python train.py --n_layer=12 --d_model=256 --n_experts=80 --experts_per_token=6 --d_expert=64 --d_shared_expert=128 --activation="swiglu" --moe_layers=[1, 2, 3, 4, 5, 6, 7, 8, 9, 10, 11] --router_score="sigmoid" --normalize_top_k=true --routed_scale=1.0 --balance_loss=0.00215 --balance_bias=false --init_std_router=0.0253 --lr_router=0.00189 --n_head=4 --n_kv_head=2 --head_dim=64 --vocab_size=31770 --norm="rmsnorm" --norm_place="pre" --norm_eps=1e-05 --positions="rope" --rope_base=4120.0 --rope_fraction=0.5 --qk_norm=false --attn_scale=0.125 --tie_embeddings=false --parallel_block=false --init="trunc" --init_std_qkv=0.0355 --init_std_o=0.0 --init_std_up=0.0355 --init_std_down=0.0 --optimizer="adamw" --lr=0.00157 --beta1=0.9 --beta2=0.98 --weight_decay=0.28 --lr_head=0.00723 --grad_clip=1.0 --warmup_steps=378 --schedule="wsd" --decay_fraction=0.586 --decay_shape="linear" --final_lr_fraction=0.0 --batch_tokens=65536 --seq_len=1024 --doc_mask=false --train_tokens=321800000 --steps=4911 --dataset="wikipedia_en"
Below are experts of layer 5 (counted from 0) of a mixture-of-experts language model. Rows are named router (the router's row for the expert), gate (a neuron's input weights, with its number), up (a neuron's input weights, with its number), down (a neuron's output weights, with its number) and show model dimensions 128-255. Each number is 128 + 32 x the weight over its row's rms, rounded and kept within 0 to 255.
Before each expert's rows: a language model's description of what the expert responds to. This comes from a sample of Wikipedia text that the model never trained on.

# expert 53
Kinship words, months, ranks. Family terms (grandson, sister, father), month names, titles like President, General, and pipes after row numbers.
router [119 152 139 143 111 111 115  97 140  67 142 133 125 144  55 163 160 152 160 129  99  99 106 130 183 119 161  90 225 122 136 165  81 167 142 118 120 175 142 117 105 200 108 140 147 100  83 106 157  79  51  83 120  81 110 103 141 157 132 176 129 134 165 104  91 187 123  89 135 136  87 177  77 126 165  86  57 129 157  83 134 131 118 153 146 138 108 111 144  86 164  92 110 138 126 117 147 146 126 154 105 133 118 129 134  74  77 131 135 147 169 133 144 132 142 133 132 116  83 192 128 140 126 104 149 105 105 108]
gate3 [186 109  91 165 113 193  89 137 144  70  94  94 117 122 170 174 200 173 161 124 120 102 109 116 124  79 134 126 128 163 178 146 159 157 222 150 122 151 111 115  73  96 160 110 191 107 110 110  88  98 128 166 127  90 141  95 162 139  85 201 139 125 191  94  88 134 150 124  82 164  72  85  68 140 147  87 138 134  77 115 141  68 138  80 126 129 112  79 118 146 112 167 131 155  80 143 149 154 120  82 129 131  85 132 197 128  94 184 177 193 119 115 136 152 155 186 133 139 123 116 143 137 131 120 116 131 144 124]
up3 [116 122 180  82 121 112 112 126 112 163 210 159  93  98 129 116  90 107  98 114 101 130 152 158 133 130  92 143 138  55  62  85 122  98  13  97 142 111 148 117 194 180  96 154  67 150 116 150 169 169  91 116 150 163 145 158 143 105 157  86 106 101  74 128 145 100  95 150 154 111 191 112 108  87 113 198 129 147 164 147  77 177  99 170 101 127 157 188 108 102 128 127 134 110 144  78 119 113 154 162 160 129 157  92 114 130 103  85 115 119 122 137 117 120  77 102 133 138 151 112 157  82 114 172  83 155 100 146]
down3 [106 148 127 137  90 120 111 163 146 112 143  84  98 113  97  90 143  98 121 119  96 122 107  88 165  89 140 180 114 130 148 147 102 219  76 126 163  85 125 150  99 102 145 151 157 155 150  89 125 197 127 165 161 124 153 175 166 121 170 129 116 105  92 115 136 161  73 169 143 180 166 102 103 176 144 106 138 129 152  96 116 133  97  69 157 127  68  81 162  95 164 132 111 110  77 151 140 134 106  59 114 106 201 143  98 108 118 179 156 106 125  92 168 158 158 171 150 101 130 148 173  38  78  94 123 137 117 132]
gate4 [134  85 128 100 147 170 147 169 127  90 136 126  78 186 115 122 181 173 123 112  92 107 198 165  99 131  95 120  90  95 116  90 116  78 137  68 136 114 153 102 113  93  87 202 147 148 215 113 122 145  97 112 119 170 117 144  93 133  66  86 119 164 114  49 179  45  89  94 123 103 173 103  97 109 108  86 144 120 101 128  86 142 176 139 133 113 100  84 140  83 172 126 170 133 118  67 131  95 103 134 111 137 110 110 123 106  65 154 128  75  95 145 136 170 108 156 111 154 152 173 111 146 144 115  84 120 133 166]
up4 [110 131 103  81 159 102 123  67 126 130 185 116 136 129 149  83 125 140 107 138 115 152 128  83 182 181 135  82 140 177 129 118 167 153 106 130 145 106 130 157  87 133 155 165 146 134 129 127 119 137 147 100 139  81 109 105  73 170 249 166 155 128  64 123  86 121 125 137 133 122 149 130 165 137 130 115  87 130 157 119  92  96  92  82  62 107 145 161 160 171 159  95 103 122  95 116 129 132 225 123 126 140 133 108 135 120 144  98  84 148  50 147 142 129 160 139 144 199 118 171 104 122  89 134 167  77 134  95]
down4 [ 85 147  98 133 137  94 161 149 153  90 143 152 138 143 102 143  86 123 132 194  89 106 122 103 126 107  72 153 196 128 139 155 171  84 112 122 108 128 146 135 189  71 131 119 190 126 160 144 190 156 107 134  96 214 138  99 141 150 119 115 132 149  99  88 137 100  97 118 175 115 121 175 141  98 151 106 164 116 170 165 137 126 140 162  87  90 176 162 115 125  46 166 148  94 105 198  64  64 160 174 161 182 132  70 120 168 132 117 170 109  72 124 146 131 132 113 136 165 164 129 164  97 128 162 120  82 118 117]
gate5 [134 111 145 170 144 116 135 152 193  88 121 119  85 106 138 119  90 132  73 134 135  54 120 125  98  77 120 155 145 113  89 159 146 131  85 128 108 135 134 126 201 193 117 102 105 137 133 100  90 119  84 178 159 109  80 158 159 151 116 148 107 108 144 107 146 135 149 143  88  89 129 148  85 129 126 166 193 109 137 132 198 137 178 100 108  86 107  84  95  97  98  57  81 123 149 119 165 153 147 182 153 132 150 159 188 186 180 100  69 134 151 112  81  70 185 171 158  87 104  88 107 120 167 163 160  91  93 146]
up5 [ 73  81 173  65  95 140 138 145 137 119  98 107 100 179  62 156 111 157 197 124 139 109 126 150 113 145 107  98 121 112  98 120 131 159 123 123  96 103 142 184 122 101 102 117 210 130 171 132 125  22 126 168  91 139 175 144 109 131 126 171  69 109 118  90 114 148 115 105 104 130 114 117 137  53 113 130 114 121 159 166  92  69 152 102  90 182 174  83 137 114 118 136 179 120 160 146 113 116 138 156 162 166 112 122 125 118 119 118 136  98 147 186  80 115 119 116  99  81 140 131 132 116 117 164 108  77 142 129]
down5 [185 141 157 149  93 127 109 140 121  78 142 138  50  69 155 129  45 176 206 151 155 106 124  92 160 163 151 110 178 164 143  92 107 172 124 117 149 133 132  84  76 101 145 135 132  87 175  71 169 135 119 127 141 141 139 136 133 108 109 139 141 126  98  74 135 131 120 110  78 115 179 124 120 149 115 123 165 158 148 143 108 103 121 131  89 159 144 147 104 130 141  74 168 166 144  82 179 159 152 137  71 130  93  94 202 154  71 172  85 147 104  60 132 125 127 134 140  77 148 112 133 162 160 161 119 127 129 128]
gate6 [158 134  94  50 172  93 111 165 140 105  25 131  85  80 154 128 148  93 156 157 148  93 161 121 124 149  48 133 119 105 173 161 136  65 125  91 101  96  93 138 173 119 156 117 150 148 127 102 117  85 113  81 105 176  75  96 197 133 165  87  97 172 117 149 119 138 135 117 183 138 178 175 123  80 130 127 141 112 116 105 126 111 155 101 119 137 205 167 146 173 137  95  93 137 105 117 160 171 125 188  93 134 166  96 124  85 121  80 144 120 158 144 148 164 129  87 107 112  32 136 107 126 155 180 110 107 131  93]
up6 [177 136 115  45 163 130  93 152 130 133  79 108 120  96 109 137 134 111 160 130 121 136 184 128  92 122  85 122 144 107 218 155 156  78  87  96 104  78 109 121 131 115 120 120 172 115 145 101  93 102 126  80  94 179  74  99 201 150 114 122 140 212 148 118 142 169 127 147 171 137 178 168 137 143 159 130  94 108  86  78 156 109 148 114 155 126 212 191 132 160 173 101  91 100 135 129 148 150 132 196  88 154 149 104  77 107 123  92 133  75 155 168 133 171 131 110 129  92  44 145 157 116 192 155 150 115 121  97]
down6 [ 92  75 167 114 146 120 167 123 167 151 147  83 120 159  86 118 160  99 158 146 157 131 139 115 123 111 147 164 118  74 141 194  87  90 138 140 124 130 166 151 112 149 108  87  76 146 102 138 106  79 106 124  80 179 105 147 102 121 152 135 150 112 163 148 184  90 176 147 133 172 183 161  83 110  97 107  96 171 136  99 108  64 134 181 120 150 123 175 161  83 136 160  82 155 182 134  82 150  75  77 142  97  98 123 159  88 152 141  95 135 164 157 144 111  79 165  93 131 137 101  53 215 128 123 190 161  98 130]
gate7 [134 105  96 152 125 184 132 109 172 125 122 197 117 146 143 159 184 108 163 136  78 145 136 102 144 159  57 102  83 161 139 138 171 119 150 100 152 155 135 171 115 114 155 105 114  77 118 121 120 201  91 177 114  79 164 107  89 108  70 144  70 145 139  87 141 156 109  50 140 167 150 128 141  86 112  79 127 146 100 117 167 134 143 140  96 134  98 103 130 203 138  93  98 117  64  90 129  66 156 160 189 128 112 160 188  86  49 216 134 165 139 144  87 138 119 134 108  66 123 154 114 124 173 133 113 148  99 138]
up7 [158 137  87 146 144 114 147 116 131 153 175 106 120 153  95  99  56 148  90 164 117 134 141 140 151 128 146 101 152 106 107  97 165 139  93 115 123 144 123  88 157 138 122 223 135 153 129  90 114 114 156 136 106 108  44 158 120 138  87 122 135 105 134  71 130 119 100 134 138 195 116 138 132 204 154 123 185 130 134 126 121 178  83  98 159  91  87 166 123 104 114 125 112 143 150  98  93 115 156  77  90 119 155 156  72 110 227 124 151 109  94 130 149 141  94 154 107 139 112 169  78 137 193 134 165 162 113 115]
down7 [ 94  79 166 125 152 113 129 121 147 144 172 124 105 104 102 147  98 180  50 118 105 127  63  92 143  56 202  93 113 108 166 105 144 103 110 138 155 150 133 119 111 127 138 157  62 163 125 177 116 147 103 125 135 152 106 132 127 157 142  72 148  70 163 143 113 101 105 185 102 154  95 117 137 103 119  95 120 112  98 106 145 218 146 125  75 127 109  79 107 167 132 101  96 109 107 141  99 174 138 143  98  98 107 154 129 107  82 129 158 153 116 126 138  95 118 141 106 115 102 100  93 127 143 236 131 184  95 172]
gate8 [193 140 178 110 131 118  95 109 178 156 140 131 154  88 170 113 133  75 146 164 151 125 136 104 110 107  95 116 145 179 149  90 168 109 129 131 140 125  91 127 119  66 128 120  81 130 144 106 190 129 147 144 125 164 214  78  81 147 200 129 110 124 128 175 161 154 134  99 133  86 122 115 112 131 112 122 142 131 119 102 156  76 150 162  62  67 106 128 136 118  95  58 101 130  99 170 165  91 127 179 108 135 124 166 152 173 111 133  91 137 188 126 152 131 184 123 148 140 116  81 141 122 117 153 152 120 150 165]
up8 [ 78 125  60 169 146 209 170  99  92  97 112 137 106 107  97  89 132 165  90  84 132 105 111 165 139 117 198 181 130 150 126 127 150 120 168 133 104  90 132 133 155 110  71 112 170 131  99 155 119 100 158  94 152 180  50 139 229 107  70 184 125 144  89  33 100 132 117 147 115 146 112 126  84 135 164 195  77 109 131 154  88 129  78 147 149 177 149  46 126 152 142 179 116 151 146 171 127 156 188 165 116 149 130 140 140 139 150 178 191  79  56  87 160 162 108 165 104 102 143 120 120 123 120 133 127 115  89 119]
down8 [159 131  76 152 167 129 124 125 164  99 128 118 113  96 145 158 102 140  99 223 136 130 122  78 138  84 111 125  86 194 165 194 147 150 150 186  94 125 182  71 140 152 127 184 118 139 167 141  32 131 104 121 107 112 143 135 103  76 162 149  93 121 156  83 130 135 127 144 126 101 142 107 156 135 111  47 195  70  69  86 148 114 129 159 127 129 119 125 143 134 151  82 106 194 133 137 188 147  98 169 123 164 178 125 179  92 180 121 161 161 124 110 130 129  73 171 129 173  97 142  91 108 172 134 108 113 159  86]
gate9 [ 95 164  96 132  83  64 162 125 170  84 144 131 128 121 129 127  83  81 138 111 109 193 129 130 233 117 181 130 177 177 144 116  88 161 193 122  84 120  91 135 135 190 138  76 176 104 151 165 135 146  77 172 113 131 164 167 122 130 159 153 115 133 149 137 104 126 119 113 178 155  92  87 164 142 129 166  93 117 158 117 143 194 168 150 159  98 155  77 125 127  96 105 151 141 101 123 172 149 127 108 134  91 102 106 101  74  82 156 134 115  66 125 164  71 125 110 110 143  91 205 122 111  97 146  86 103 121 106]
up9 [163 199 147 161 196 162 131 132 136 132 108 123 123 117 149 132 136 144 148 186 121  82 138 108  54 194  88  98 115  95 148 137 137 120 108  89 137 122 116 114 135  84 122 129  43 107 137 146  78 135 144 144 105 121 121 135 128 191  83  75 128 143 142  88 141 139 150 116  97 101 209 183  77 148 176 151 165 182  42 112 108  47 119 151 104 107  88 158  94 114 111  84 157 145 149 103  88  90 119 151 120 116 152 203 147 111  88 129 141 114 217 147  90 146 135 100 147 111 139  76 122 137 118 119 168 153 142 127]
down9 [125 141  55 121 126 113 173 148 124 101 134 204 134 101 156 153 137 142 128  89 107 121 142 162  93 125  70 117  90 181 108  83 144 175  74  58 163  98 174 145 129  67 123 130 195 144 205  93 161 174 113 121 130 114  95 128 101 152 125  95 143 156 149 147 144 153  92  98 143 130 120 131 115 119 208 135 130  88 118 149 120 147 121 136 116  92 136 124 124 141 153 123  91  93  74 120 143  94 106 196 115 126 114 105 124 131 144 153 134  90 117 152 118 144 198  66 137 145 155 116 170 112 111 120  98  88 144 142]
gate10 [159 132 129 100 119  89 199  69 149  68 140 133  90 121 117 103 193  66 146 102 108 106 114 166 156 121 160 121 122 137 147 155  91 104 145 147  92 120 119 179 197 170  76 153 139 123 133 120 161  86 110 144 173 176 200  86 140  80 119 174 138 145 105  89  99 136 123 115 161 105  84 115 148 179 147 153  67  85  92 141 179 133 123 135 141 194 101 138 135  71  96 170 120 174 120  94 236 126 105 119 111  99 184  81  88 155  91 151 112 106 113 120 145  95 201 185 133 149 139 115 105 113 145  92 136 158 116  88]
up10 [182 150 114 120 147 113 192  58 146  91  95 101 119  69 109 124 127  99 111 118 146 108 145 104 116 123 150 121 148 119 140 162 105 107 120 105 138  99 134 167 193 178 154 123 116 119  64  69 139  68 158 175 162 144 163  95 114 106  99 137 141 122  83  92  81 124 144 129 116 125  70 146  83 149 111 146  87  95 117 144 152 138  86 100 140 192 112 186 162  99 131 172 105 155 100  82 214 141  93 107 121  81 138  63 100 164  48 144 110 136 142 156 123 119 209 150 161 140  98 103 112 160 149  96 168  81  98 127]
down10 [142 145 198 116 148 106 162 124 116  87 107 134 110  87 123 166 210  71 157 101 131 105 139 128  77 153  71 105  90 113 141 139 136 125 177  49 186 104 102 192 162  89 125  83 130 148 127 161 166 101 159 137 108 161 155 111  83 147  85 115 169 144  95 158 120 113 104 142 174 185 133 186  84 118 106 119  79 138 122 173 145 141 112  94 135 120 147 112 158 111 102 164 128 115 149 105 153 175 155 132 126  93 127 119 112 191 130 127 117 137  88 109 204 113  95 153 138  80 170 142 162 201 104 118 141  82  59 158]
gate11 [140 111 135 181  90 140 145 114  98 107 125 149 102 111 103 107 124  76 179  83 134 146  94  92 131 107 124 131 189  96 168 104  50 123 140 151  66 101 138 153 174 128 102 107 152 142 111 133 121 137  69  95  81 230 160 103 156  78 144 183 112 120 112  85 143 107 129 132 170 176 100 130 133 183 126  90  74 176 124 109 172  95 155 141 168 142  98 133  88 100  98 111 138 164 108 146 145 115 169 135 125 143 176 109  87 125 135  99 178 149 145 144 112 126 192 106 198 171 132 139 129 104 148 149 136 104 140 145]
up11 [145 144 122 153 119 103 120 133 155 114 102  82 139 107 129 138 169 198 126 148 101 138 156 102 126 179 118  82 139 134 159 109 210 150 101 119 144 102 122 148 130  85 127 163 115  92 153  90 137 106 160 132 105 170 129 108 184 125 119  39 126 173 110 124 183 133 109 113 123 159 158  93 119  74 165 136  57 110 105 151  31 111  43  88 137 123  87 146 140 162  98 146 126 123 159  74 149 112  91 110 196 143  74 144 156  82 137 160 109 131 147 134 121 134 140  86 112  94  99 113 210 105  97 118 128 161 169 132]
down11 [120 170  71 109 116 177  98 113 209  73 138 129 130 107  61 142  57 164 128  97 133 148 155 156 122 146 100 140 155 135 151 156 137 184 106 124 109 112  63 108 148  83 152 129 126  98  61 112  97 158 136  57 104  90 126 173  92 115 184 115 159 102 108 119 128 118 114 166 160 129 115  66 110 110 134 102 127 125 136  77 130 137  85  95 159 167 117 101 164 118 114 136 121 133 113 110 104  42 151 163 109 172 138 141  97 155  96 121 135 122 122 159 145 108 144 120 123 176 165 195 118  77 117 131 124 107 109 102]
gate12 [112 128 131  87 127 153 169 129  66 143 102 179 147  66 102  78 156  93 137 158 140  92 111 155  92  87 136 123  63 141 120 148 117  99 134 136 147  99  70 130 130  57 121 114  98 168 129  65 131 176 148 169  82 129 115  94 126 158 156 121 128  87 148 111 120 139 158 129  94 137 148 167 136 169 138 157 169 147 124 144 109  45 106 100  89 107 108 101 145 142 127 119 136 134 106 118 132 166  55 119  97 133 154  74 186 163 136  62  93 198  98  85 162 185 139 129 131 142 143 159 104 113 160 127 129 171 179 154]
up12 [ 68 142  82  76  86 137 133 104 127 157 129 134 146 105 103 110 153 106  93 180 139 111 133 119 103  82 140 130  78 142 144 157 138  73 114 155 129  78  91 154 105  94 174 101  58 127 161  70 165 159 161 180 132 110 168 106  94 130 174 101 133 109 146 143 144 140 175 156 111 135  98 114 147 125 110 160 129 170  72 149  99  80  87 107  89  67 120 133 128 152 132 123 151 130 122 150 149 148  22 123 101 140 174  77 156 178 168  90 106 187 101  96 110 136 167  92 137 159 144 160 109 142 142 104 166 167 176  77]
down12 [133 177 131  83 102 161 114 118 152 126 165 164 191 196 207  81 175 113 125 138 131  98 123 122 123 139 112 170 147  91 188  41 113  97 105  96 139 125 141 138 111 155 149 142 140 122 173 133 189 140 140 139 106 130 204 127 124 104 126 191 133 190  82 153 118  65 121 113 223 156 159 137 108 116 116 141  50 183 135 163  61 129  71 106 126 166 155 140 123 107 123 132  84 152 185 150 115 113 115 123 209  75 140 127 136 176 193 149  91 107 125 117  84  80 186 118 119 192 113  86 161 123 119 135 147 138  99 132]
gate13 [ 98 138 208 190 108 164 106  91 115 116 165 129 112 139 115 110 135 100 127  59 169 157 166 130 120 157 135 133 186 160  60  77  89 182 144 132  92 120 127 140  40 170 145 106 151  91 140 131 145 114 108 134 114 118 188 162  78 158  74 123 112 101 100 112 129 131  85 158 105 131  57  71 138 135  78 128 120 103 208 132 127 141 148 163 166 192  73 166 115 142 140 160 180  89 142 166 130 145 160 106 164 143 138  85 116 205 139 141 119 130  64 160 139 117 121 120 200 101 165 127 173 133 105 136 123 109 134 156]
up13 [106 169 140 105 170 137 111 137  99  61 101  77 112  85 151 155 115 139 121 116 172 149 141 141 137 118 113 142 118  93 153 153 128  87 132 115 168 124  84 138 143 111 124  86 190  96 116 114 114 144 167  99 141 131 144 128 188 134 181  69 167 173 137 136 127  93 143 118 158  95 168 168 144 149 151 143  70 132  84 123  83  82 175 121 140 142 163 163 117 101  89 118 133  54 142 138 152 154 113 125 105 149 129 143 137  86  90  94 124  99 133 143 145 145 159  99 120  83  28  72 138 126 136 162  70 119 112  90]
down13 [151 209  95 103 119 134 103 163  98  84 143 158 106  93 144 158 139 134 125 108 121  98 120 123 127 150 119  87 123 138 137  46 163 225  77  62 144 144  75  62 149 137 120 169 170 178 166 169 159 156 162 166 148  42 142  94 138 119 180 161 109 142 102  88  42 151  71  96 154  66 120 101 141 150 136 125 138 116 136 170 148 170  71 104 116 118 158  83 127 142 126  91 139  82 103 111 178  97 185 130 106 112 109 166 125 131  74 121 112 142 159  82 134 149 185 162  67 160 122 108 164  51 146 160  76 122 124 130]
gate14 [ 58 104 130  95 150 189 158 123 152  44 100 131 128 147 176 176 133 146 147 152 168 131 150 115 133 100 120 111  90 155 139 158 124 114 133 149 116 110 141 138 103 123 148 126 124  68 129 115 105  74 146 182  66 117 121  91 112 149 122 108 132 114 167 147  89 132 166 127 130  73 187 153 111  94 144 108 147 136 128 141  92 127 108 175 138  87 127 103 147 179 226 119  90 130 143 133 110 147  42  70 106 156 144 125 140 137 142 156  48 101 163 169 131 143 112  90 162 132 119 156 167 113 110 153 154 128 118 133]
up14 [156 167 123 154 125 145 151 103  81 187  81  95 130 124  85  78 152 165 126 146 113 124 139 106 131 103  96 158 122 156  54 120 118 100 124 106  90 180 156 125 152 145  82 155 141 139 136 104 129 176 161  85 167 111 152 198  90 147 135 146 120 172 102 118 152 106  90 101 130 158 135 157 213 170 117 116 135 114 183 115 108 106 120 104 124 133 143 112 139  84 120  91 106 110 133 100 105  98 127 107 136  83 143 161 140 137 122 106 118  79  80 157  86 137 100 134  61 106 141 132  49 148 157 115  86 178 134 159]
down14 [126 123  81  76 167 111 131 179 117  79 141  63 120  65  51 110 121 179 136 143 137 140 124 148 126 105  98 145  96  80 146 198 128 149 111 109 161 141 121  89 118  93  96 131 166 156 147 121  82 113 133 120 153 140 133 141 156 131 123  92 137 162 129  82 144  67 118 183 150  82 129  96  61 161 104 158 166 133 125  77 139 126 101 154  83  71 149  60 108 112 117 124 106  88 131 164 118 140 137 142 129 157 135 158 113  67 102 133 109 162  68 103 182 108 118 156 149 182 143 146 145  62 158 133 103 136 157  87]
gate15 [ 89 130 176 180  65 154 104 166  95  97 154 163 122 159 124 104 169  97 142 137 112 130 157 128 130 132 114 120 130 117  95 134 181 153 138 131 114 108 196 160 150 119 143  85 126 131 157 148 171 152 157 119  89 126 152 154  66 111  67 144  75 135 133 145  94  98 111 153  77 108 127 127 152  92  85 124 131 119 123 105 197 173  98 129 149  97  90  98  99  82 145 173 168 102 143 101  89  91 184 103 193 177 171 160  83 203 177 157 101 139 116 176 141  80 105 179 117 122 197 195 109  78 109 124 146 133 143 100]
up15 [169 161  86 117 156  79 138 109 122  99  85 133 125 107 142 120  87 167 101 139 120 127 108 131 136 103 120  82 128 140 170 170 128 129  87 117 114 107  90 176 127 151 137 121 187 180 130  91 137 102 122 128 136 116  96  70 178 108 200 102 139 180  89 141 160 155 174  93 171 113 154 145  86 133 156 173 107 136 115 100  91 135 137  70 113 139 154  97 112 149 188 134  67 130 121 135 157 160 132 162  92 134  89 144 106  55  95  75  85  89 172 163 135 134 139 150 109 130  74  40 136 118 162 196  82 111 120 108]
down15 [147 182  62 117 141  84 108 171 105  93 144 125  96  74 181 140 142 121 145  96 113 143 138  86 148 159 138  77 152 205 165  68 141 196 107  87 137 129 102  93 144 163 124 143 116 111 138 132 171 145 153 192 138  27 148 120 115 125 157 129  92 132 121  80  71 184 130  99 115  77  89  82 154 155 151 121 158 105 138 152 146 208  93 120 128 125 108  98 115 126 128  94 116  87  23 122 112 110 211 148  87 120 129 162  90 112 135 147 133 107 133 114 105 144 166 177 168  99 126 132 181  72 135 142  59 118 128 107]
gate16 [103 189  70  89 144 138 135 158  88 110 106  67 103  87 152 136 137 148 150 169  99 173 170 119  53 143  70 132 129 139 131 123 171 100 135  67 154  54 135 114 178  68 145 153 127 122 103  97 148 129 192 118  94  89 148  97 124 130 106  97 120  86 119 119  79  75 138  94 124 164 152 145 163  75 143 102  95 146  78 136 156  83 133  48  92 210 146 169 126 149 123 120  97 108 122 118 129 166 100 143  97 102 118 157 154  76 127 157 172  86 123 145 139 181 165 102 138 132  44 100 189 111 141 180 116 122 135  81]
up16 [172 138 108  68 179  71 134 111 129 158 178 198 111 102 142 133  63  86 161 140 117  70  70 106 168 133  81 127  99 146 165 102 113 123 103 149  99 104  68  85 134 147 125  94 132 126 150 140 145  84 158 112 146 191 107 115 186 126 140  93  99 129 174 142 161 145 131 143 132 124 136 131 115  84 119 162  54  90  73 113 119 173 141 128 146 141 162 159 172  50 112 135  82 151 151  84 178  99  75 164  90 137 130 191  81 124 112 153 146 132 127 156 174 158 110 114  88  97 134 170  58 156 141 127 118 167 108 104]
down16 [ 97 108 166 138 138 122 139 100 124 138 148  90  79 127 101  96 143 157 123 153 122 126  89 115 151  74 136 180 116 127 120 195  91 111  94 152 132 153 118 186  91 134 139  78 123 100  97 137 192 103 105 133  69 184  91 120 123 139 112 145 120 150 147 169 178 110 174 171 104 156 155 144 111  93 103 124  70 183  90 166 108  57 136 188 148 132 173 189 156 124  97 180  78 123 151 114  95 113  45  91 140  96 135 155 127 140 175 149  92 153 185 185 128 138 117 118 189  74 167  81  92 137  73 145 108 151 144 119]
gate17 [ 92 158 126 130  64 152 198 123 122 137 162 139 104  96 156 115 116 120  67 100  99 123 142 144  94 113 138 130 114 147 168 105 128 135 137 140 161 108  92 143 148 135  95 210 146 140  78 160 179 106 106  39  70 166 134 153 116 145 214 197 145 121  93 147  67 133  96 126 151 168 144 102 171 160 103 140 141 135 178 122 132 138 145  64 114 104 119 143 142 151 119 146  85 105 149 147 115  90 193 112 157 137  60 121  96 157  77  66 145 122  82  91 106 153 172  94  92 146 130 158 175 114  83 149  47 109 127 130]
up17 [164 106 192  84  93  95  68 166 138 112  89  95 112 128  52 179 116 133 172 140 143 132 123 129 136 166 137 179 168 115  92 131 123 168 115 134 112 128 165 123 151 121 163 116  96  56 108 139 150 132 119 154 162  67 165 130 127 117  86 107 118 113 151 112 183 131 116 173 158 160  69 145  93 140 128  91 126 117 139 101 134 195 142 156 136 156 156 126 136 115 114 143  94 154 143 133 135 154  93 151 120 120 122  68 155 126 170 189  88 176 160 110 165 140 137 137 148 142  94 155 180  99 102  85 175 110 111 104]
down17 [ 76 117 123 134  80 142 127 133  66 133  93  80 160 113 118  97  79 150 167 131 122 129  90 167 143 100 117 145 104 157 109 125 114 111 113 190 182 135 136 144 134 111 146 111 151 138 100 103 105 165 170 168 189 144 119 165 185  81 149 101 148  90 136 170 164 144 100 177 129  94  97 105 168 177 137 147 168  75 108 114 122 170 138  81 176 201  93 115 121 111 109 117  98 147  86 131 108 126 105 109 174 206 139 108  36  89  71 127 129 135 104 129 189 111  73 140 118 157 121 155 146 107  86 162 141 171 160 103]
gate18 [133 136 148 146 197  84 176 122 132  89  33  87 107 113 139 167 166 130  87 113 157 139 145 122 104  89  85 192 118  97 147 102 124  99 122 111  83  99 130 138 121 101 141  44 134 147 150 103 140 131 197  92 123 192 109 134 184 140 160  88 145 153 162 142 185 135 110 103 105 158 111 179 129  95 137  98 126 108 157 171 111  95 175  85 162 118 212 130 159  89 114 118 108 102 129 102 116  92 115 156 108 100 166  84 134 105 150  79 145 138 148 145  94 132 145  71 114  58 102 103 164 148 126 181  91 113 137  60]
up18 [112 142 153  86 121 119 129 143 174 147 161 166 132 119 115 130 100  91 114 119 149 188 116 102 142 144 172 139 169 179  64 121 115 156 115  94 100 155 171 100  56 173 134 181 160 100 141 153  85 143  54 167 180  92 185 143 102 140 113 107 144 103 115  70  85 125 123 129 159 126  60 101 132 165 145 153 145 146 154 111 106 142 139 140 123 117  64 163 143 160 141 100 138 121 129 161 157 190 139  67  87 113  62  96 180 162 170 161 142 120  88  89 125 114 123 144 145 123 140 167 145 134 131 129 146 134  83 128]
down18 [158 146 121  94 166  76 139 130 113  98 130 174 114  83 149 178  57 191  67 138 123 134 129 155 146 128  95 132 162 185 117  99 153 155 113 143 106 102  83  54 152  96 176 151 182 116 162 123 146 149 168 119 109 105 135 125 149 188 168 111 108 149 115 181 133 138 142 135 116 125 149 124 127  89 209 177 168 187 141 162  90 153  71 135 101 116 112  69  74 183 167 139 164 106 143 142 151  88 125 136 148 144 144  90  68 196 119  98 144 128 148 116 108 154 135 102 117  86 103 106 147  48 105 177  94 106 146 134]
gate19 [172 120 170 133 188 134 110 100 206  58 112  81 166  83 229 138 112 127 150 133 171  70 133 114 133 105 132 134 135 142 137 174 156  80 133 127 117 105  92 146 158 124 139  78 188 148 158  78 121 164 163 139  72  94  98 102 100 128 100 173 149 171 145 121 160 113 148  98  88 129 136 156 172 179 141 141  94 170  98  77 127 155 168 115 125  76 160 150  95 118  88 119 125  96  92 118  75 154 104 109 116 131 117 166 153  96  37 140  85 141 163 118 104 130 155 124 118 121  96 113 118 114 149 126 105 113 147 145]
up19 [114 109 137  59 151 133 146 149 132 111 121 107 115  91 102 160 156 172 133 144 147 156 117 107 101 122 118 162  95  78 123 211 109 122 108 126 143  98 171 110 164 137 114 158 137  72  99 149 185  93  98  80 145 145  72 159 112 141 103  82 131 163 154 145 140 146 120 144 107 124 127 167 100 157 172 115 130 112 223 105 123 148 102 146 148 115 116  66 163 165 106  95 151  74 117 139 145 138 139 131 130 157 125 105 141 110 115  94 172 181 113  92 171 129 113 175 157 145 108 140 122 137 141 140  90 123 104 131]
down19 [ 84  99  92 160 142 109 191  75 154 181 131 134 147 164  87 117 133 131 139 100 131 166 191 111 107 186 112 129 133 126 172 133 106 134 162 123 107 153 169 118  97 115 107  67 122 101  96 154 126 117 120 147 108 161 114 102 104 122 138 108 126  13 118  89 126 152 170 161  91 151  53 154 145  92 113 196 122 154 140 103 127  95 118 172 154 125 102 167 132  87 153 106  81 128 151 101 150 159  91  72 112 110 130 110 154 103 147  78 170 152  98 162 108 111  93 127  61 109 136 141 118 194 151 146 149 121 113  88]